config.toml
normalize_top_k = false
head_dim = 32
init_std_up = 0.0361
dataset = "wikipedia_en"
Below are experts of layer 3 (counted from 0) of a mixture-of-experts language model. Rows are named router (the router's row for the expert), up (a neuron's input weights, with its number), down (a neuron's output weights, with its number) and show model dimensions 0-191. Each number is 128 + 24 x the weight over its row's rms, rounded and kept within 0 to 255.
Before each expert's rows: "gets" lists some tokens that make up at least twice as much of what it gets as of all text; "comes before" lists some tokens at least twice as common just after its tokens as in all text. This comes from a sample of Wikipedia text that the model never trained on. Tokens count by the router's weight.

# expert 116
gets: " \"", " =\n\n", ".\n\n", "\n\n", "==\n", " |\n\n"
comes before: "The", "==", "===", "A", "-", "S"
router [108  95 146 170 130  95 109 121 129  93 115 118 130 129 121 128 134  78 140 116 104 136 146  84 148 110 100 126 138 158 137  92 135  88 133 144 107 142 122 123 117 102  93 123 127 146 104 119 130 134 118 105 130 144 152 126 105 130 152 102 149 120 143 108 143 107 108  96 132 162 150 137 158  93  82 179 133 119 152 159 115 138 185 157 141 139 146  86 114 144 115 161 121 114 135 109 138 118 143 139 132 130 146 169 135 124 122 119 116 131 146 143 103 130  91 167 103  29 119 118 150 141 178 108 162 172 139 112 113 113 112 139  85 122 127 115 152  76 135 138  75 141 146 129 105 122 102 105 129 159 107 124 186 168  81 136 109  89 138 126 137 117 115 109 117 106 147 133 141 119 195 155  80 133  96 109 118 125 133 135  84 148 115 116 101 130  99 137 152 117 145 126]
up0 [133  95 141 112 122  96 107 138 128 160 140 117 113  99 148 131 134 117 144 177  96 117 148 141 146 113 141 117 104 150 111 121 118 138 145 147 141 133 125 145 109 150 163  89 100 123 114 139 110 108 132 151 129 138 113 127 136 101 156 136 108 187 116 139 138 138 125 196 118 105  78 157 152  74 134 103 141 122 127 114 130 132 130 125 151 109 146 174 115 153 119 140 114 147 144 146 159 128 169 130  87 133 100 152 143 138  83 124 126 135  93  72 143 145 119 110 166 139 144  87 132 110 153 121  77 131 163 131 109  95 127 130 147 139 145 132 123 133 104 156 137 106  99 131 136 141 127 119 147 113 138 104 115 108  82 116 140 132 138 114 158 148 103 173 150 124 153 166 185 167 113 160 135 159 130 106  88  80  79  96 174 149  99  94 177 138 192  97 125 133 136 112]
down0 [144 106 105 104 115 104 123 136 131 133 166 129 129 130 139 131 129 131 121 180 140 111 146 126 116 170 156 156 106 129 138 120 130 129 144 129 154 150 151 134 174 133 169 102 123 132 147 134 110 181 130 113 122 135 163 103 118 133  85 120 125  94 136 116  86 112 122 161  88 103 100 184 152 110 187 119 160 123  69  87 116 125  79 122 112 138 137 152 119 100 158 169 147 119 153 141 128 128 117 136 137 141  87 106 146 130 113 133 106 107 104 107 171 148 115 126 144 152 166 111 129 129 106 161 113  88 118 149 147 121 168 140 137 125 121 148 136 108 107  95 147 167 112 108 105 123 144 136 140 101 117  82 119  70 153 115 109 144 144 113 114  84 131 139  93  80 135 116 163 159 109 115 132 119 152  95 130 129 114 128 122 159 151 155 147 119 168 118 140 100 128  38]
up1 [114 201 142 142 113 137 125 115 115 101 159 148 103 131 141 149  75 176 149 111  84  99 134 145 144 144 130 139 140 125 162 111 139 139 134 198 165 123 117 119 132 117  93 112 141 111 122 142 147  97 125 134 141 122 142  95 156  97 155 158 138 112 111 117 115 108 108 121 128 137 111 129 122 123 151  95  89 166  88  77 142 112 170 129 155  65 122 135 130 171 171  92 122 145 132 157  92 148 144  94 203 114 163 150 121 141 131 110  95 100 114 147 137 107  90 129 120 128 122 144 137 125 133 131 140 122 161 185 124 149 128 144 127 131 139 121 145 122 151 110 133 127 109 118 119 103 175 137 143 126 173  98 136 105 169 146 150 106 131  97 102 136 126 102 143 153 100 139 157 120 134 123 115 147 120 110 144 136 140 127 101  51 118  89 102 124 109 135 121 141 118  94]
down1 [142  99 101 116 114 173 106 132 163 154 113 171 140 120 123 116 135 115 140 138 131 155 136 137 140 110 140 123 116 161 109 164 100 139 145  99 131 127 132 124 165 163 114 168 104 139 153  91 150 136 162 107 131 130 142 129 154 124 144 131 117 142 166 132 177 167 133  87 101 109 108 113  61  94 116 145 120 127 207 151 135 133 129 116 148 162 156  95 132  94 156  90 105 112 106  91 121 131 116 189 134 113 139 102 109  82 135 161 153 135 140 148 130 123 182 130  86 137 155 130 145 144 126 128 143 164 145 101 130 127 143 124 125 150  93 111 128 154 130 150 111 101 130 151 144 160 137 193 120 132 116 140 119  90 105  96 118 120 120 153 100 106 133 116  91 139 111 136 126 149 116 129 148 161 141 154 138 133 143  95  96 137 145 154 143 126 137  68 106 153 159 187]
up2 [128  78 145 107 130 140 141 110  91 100 140 150 106 144 160 121  97 129 120 153  94 122 109 129 141 156 105 116 119 137 166 120  72 147 106 130 124 100 107 142  73 138 123  96 111 144  66 132 122 134 122 122 111 148 138 141 109 100 150 127 164 118 143 110 147 146 105 145 142 127 143 167 124 150 100 106 141 145 121 153 133 138 157 107 123 125 150 129 142  99 126 153 105 131 171 157 122 151 156  84 113 179 157 137 140 160 119 119 164 135 155  87  92 169 107 115 115  84 123 164 158 118 125 127 146 156 116 112 179 112  98 174 101 132 161 150 138 127 101 132 140  74 121 170 147 101 158 129 109 131 112 127 135 124  92 140  94  93 119 103 142 158 130 112 128  84 119 110 158 157 162 143 122 136 120 107 145 174 124 133 152 143 113 115  70 128  87 170 101 128 177 115]
down2 [142  87 163 128 115 113 134 129 147 163  96 115  85 135 133 104 151 140 143 159 145 150  98 157 120 114 159 153 121 112  96 138 149 112 116 132 158 137 193 134 168 144  98 166 153 120 102 127 131 149 136 140 144 146 148  38 135 115 133 124 117 117 116 148 110 126 119 134 102  84 118 125 109 149 106 133 121 120 153 125 133 132 120 141 125 138 155 141 135  73 112 108 129 127 123 134 115 112  95 165 151 125  76 114 101  85 136 147 105 127 107 148 147  94 178 184 111 131 155 119 117 151 143 141 143  95 146 156 136 159 118  93 130 129 113 134 129 152  91 154 162 152 143 125 134 175 118 131 119  94 149 135 100 108 112  80 144 177 130 132  91 116 148  85  92 153 110 133 141 141  77 132 147 129 139 142 150 123 175 112 130 123 122 134 169 122 120  64 140 172 122 147]
up3 [ 90 104 140  65 123 166  79 121 135 102 104 154 111 105 163 157  69 107 118 124 130  88 125 116 173 144 130 117 169 153 182 118  99 119 132 130 118 121 129 113 144 127 118 127 130 131 138  86 122 125 129 102  93 131 108 150 130 105 113 132 138  95  99  85 152 117 125 145 117  90 110 165 136  66 118 112 116 121 140 143  96 135 170 107 140 111 136 120 140 133 138 106 136 129 143 111 114 128 134  95 136 128 143 145 141 139 125 105 145 113 113 160 112 159 136 126 105  82 115  98 156 125 112 120 144 139 110  89 134 146  72 157 108 144 101 141 123 166  82 114 124 115 132 125  87 136 149 109 125 151 105  97 117 110  31 130 134 135 103 129 128 145 143 104 129 110 142 130 124 120 159 122 129 158 106  70 143 111 117 106 135 125 105 107  90 118  82 142 142 138 176  73]
down3 [155 163 119 167 126  78 158 131 145 146 128 169 107 121 148 120 130 127 137  89 109 156 123 169 146 116 100  86 138  92  83 132 152 124 114  80 170 148 180  94 133 115 103 129 151 113 129  94 148 105 138 112 137 136 102 126 146 104 127 136 141 160 140 130 131 152 108  98 125 152 148  81  88 150  99 134 160  96 125 152 131 120 129 119 162 123 130 110 147  90 141  88 109  95 123 159 119 120 117 178 184  99 120 107 146  85 124 107 122 128 105 111 157 134 146 147 120 123 144 145 154  94 115 171 121 144  95 123  91 132 122 128 135 109 118  99 124 128 115 119  96 107 150  98 136 183 175 130  79 115 130 160 131 109 135 102 101 148 111 118 125 132 166 110 108 164 120 119 128 112  94 136 156 138 105 151 154 149 191 120 109 109 100 122 136  92 160 142 155 149  82 137]
up4 [108 103 141 129 151 119 125 144 178 145 158 150 138  92 125 140 106 134 106 133 118 113 123 127 124 141 176 137  65 115 133 100 173  92 135 162 153  99 118 151 126 124 131 112 113 117 133 159 130  89 134 150 114 105  98 133 127  87 143 101 135 140 116 126 110 118 124 172 174  87 104 141 159 126 134 103 128  61 100  92 101 106 139 111 162 125 135 158 110 112  98 170 160 125  99 143 115 122 160  62 157 122 120 104 160 106 144 108  93 114 134 137 107 146 154 143 160 150  91 114 108  84 108 142 111  77 125 185 134 148 124  75 129 150 179 101 147 145 114  90 135  81 135 162 133 126 119 116 122 144 175 132 125 125 142 142 138 138 142 115 131 179 142 132 139 161 160 142 151 129  93 102 141 148 144 145 134 145 137 149 118 106 117 119 152 119 157 126 113 133 101  99]
down4 [ 91 128 119 146 175 142 108 112 116  97 137 141 146 166 109 171 105 115 136 116 110 137 121 123 123 137 152 124 132 123 139 130 109 141 127 153 147 128  88 166  69  87 161 133  91 111 130 155 105 125 104 160 147 159 139 128  88 126 114 141 116 120  96 113  98 109 131 113 143  93  92 129 152 113 176 124 117 128  77 137 138 143 150  72  99 124 117 192 127 170 129 131 109 139 136 139 165 118 145  91 134 163 138 137 133 129  97 104 132 139 137 158 127 129 112 102 219 117 133 145 100 140 127 149  85 140 105 121 150 127  98  87 112 170 185 118 108 122 153 148 106 109  96 128 124 116 153 103 124 114 146 104 135 119 103 143 146  84 104  84 133 155 138 142 144 133 104 141 117 159 121 134 114 127 141 109 152 167 131 181 142  98 112 131 144 143 129 167 130 129 133  72]
up5 [100 122 129 149 148 120 112 125 120 128 135 157 136  83  75  75 123 133 110 109 105 151 116 146  77 143  79  66 139 138  94 107 119 134  96 136 117 148  63 133 140 131 111 127 118 123  91  94 141 157  91 156 130  81 117 125 128 128 188 130 124 114 151 183 129  85  58 146 160 105 122 117 106 142 124  94 150 140 102 116 129 124 147 126 131 137 103 154 156 200 131 105 126 134 136 125 127 126 130 151  74  88 117 137 126 150 139 119  96 132 195 122 109 152 113 159  94 134  97 128 128 103 151 108 132 102 142 133 133  89 145 134 132 108 121  81 112 108 136 103 161 157 157 126 116 106 103 126 147 159 133 149 116 131 110 158 126 104 116 122 150  98 156 102 132 157 114 144 129 135 157 107  76 132 126  92 124 117 111 144 105 107 136 148 119 118 128 147 128 120 122 136]
down5 [148 162 136  98 129 192 146 136 128 150 108 119 127 109 170 118 132  93 171 137 165 128 109 130 125  89 106 108 141 134 129 123 158 150 136 136 110  96 125 101 146 113  96 148 138 151  99 156 160 104 131  83 137 130 129 177 138 143 129 107 133 115 161 113 140 149 107 102 136 147 152 119 113 124 119 162 119 116 149 121 157 114 138 153 147 164 155 141 123 105 140 130 128 113 136 134 104 129  84 142 115 147 134 135 155 118 152 132 104 141 110 117 152  83 161 138 123  88 170 133 137 128 139 119 118 185 165 101 107 131 131 110 125 130  94 147 107 166 116  88  81 109 150 101 129 197 128 133 108 110 102 181 127 103 139  80 130 115  95 148 124 155 167 115 122 100 114 126 133 130 106 119 153 148  97 117 125 162 179 100  99 147  86  99 127 118 128 164 192 166  79 127]
up6 [122 108 123 105 130 115 115 110 117 163 118 139 119 114  85 131 163 101 125 130 106 178 118 127 118 121 105 134  96 134 120 120 147  67 114 101 137 116 122 145 147 154 146 148 100 111 163 142  84 121 133 140 154 148 136 127  68 128 117 139 161 150 120 154  92 115 117 146 122  99 106 147 133 115 120 104 109  86 127 123 132 116 131  95 155  94 152 143 102 173 111 132 146 154 131 160 138 107 116 141 100 111 148 108 138 147 100 136 123 140 110 125 137 134 121 116 138 113  90 157 111 120 129 164  90 112 109 130 138 156 128 138 117 145 184  76 133 159  90  68  85 104 124 146 110 122 129  66 128 165 130 105 104 132 126 147 105 178 152 112 206 175 156 115 163 146 135 133 132 138 102 125  57 147 147 176 138  86 108 124 143 113  90 106 141 130 116 136 137 139 120 110]
down6 [122 142  95 124 141 125  81 137 132 131 109 176 127 162 103  97 124 143 152 147  84 134 124 140 134 169 167  98 103  95 151 120 174 123 137 163 120  98 127 178 126 109 139 138 139  94 116 155  97 151 121 167 172 141 108 130 121 121 156 153 122  85  91 133 100  86  62 159 136 130  89 144  77 129 156  92  94 125  78  91  94 110 115 118  71 122 160 124 141 117 121 121 149 129 146 124 117 132 178 124  99 133 112 119 164 138 119 131 138 178 156 119 110 121 118 161 140 109 126 161 126 152 152 133 145  95 133 137 123 109 121  81 113 135 154 175 154 135 164 130 141 117 137 141  88 130 162 135 149 125 160 131 126 146 132 121 177  95 145 149 103 134 131 114 108 144 100  94 138 152 149 138 125 120 144 125 145 159 135 145 137 109 135 108 179 125 126 137 148 122 118  81]
up7 [136  81 155  74 122 132 103 124 130 128 127 161 122 102 171 130 112 137 135 134 118 120  66 132 111 124 145  81 158 138 141 117 101 118 118 104 132 139 145 139 100 150 128 133  90 137  92  68 117 153 138 136 166 138 125 160 125 157 140 141 160 102 140 101 103 122 107 155 157 104 105 151 121 101  78 106 127 107 138 130 122 124 142  99 136  79  66 135 136 115 128 129 135 153 148 118 139 103  93 115 168 153 123 165 136 149 132 122 108  95 131 110 123  94 135 152 120  57  94 112 140 151 108  95 121 138 131 112 154 135 130 153  95  75 150 137 121 177 115 120 145 120 152 157 105 149 133 113  93 138  92 118 132 139  70 166 161 105 130  87 122 103 183 133 132 110 124 146 125 128 162 133 158  93  97  83 120 120 140 107 100 143 120 111 131 136 110 168 130 139 151 109]
down7 [131 112 156 129 149  80 148 130 132 174 108 136 121 158 122 108 147 112  96 167 108 150 111 167 139 147 118 143 129 142  88 139 130 123 153 102 135 106 155 128 149 102 127 143 149 120  96  85 149 148 134 139 106 138 133  50 103  92 136 106 132 144 150 157 103 148 130 126 111  92 143 101 113 146 112 164 165 119 116 153  98 135 119  80 141 167 168 111 133  95 122 111 131 140 111 161 140 125 165 129 110 122  89 106 134  68 117 129 130 155  93 158 142 112 171 157 111 135 116 143 112  95 143 148 153  88 153 132 159 151 160 112 158 120  95 107 118 131  92 117 121 133 146 135 137 166 105 103 118 118 152 128  75 100 124 101 114 169 122 140 147 145 103 112  91 148 125 126 130 132  67 143 102 120 155 136 118 127 185 147 166 118 124 118 168 131 110  76 147 154 140 148]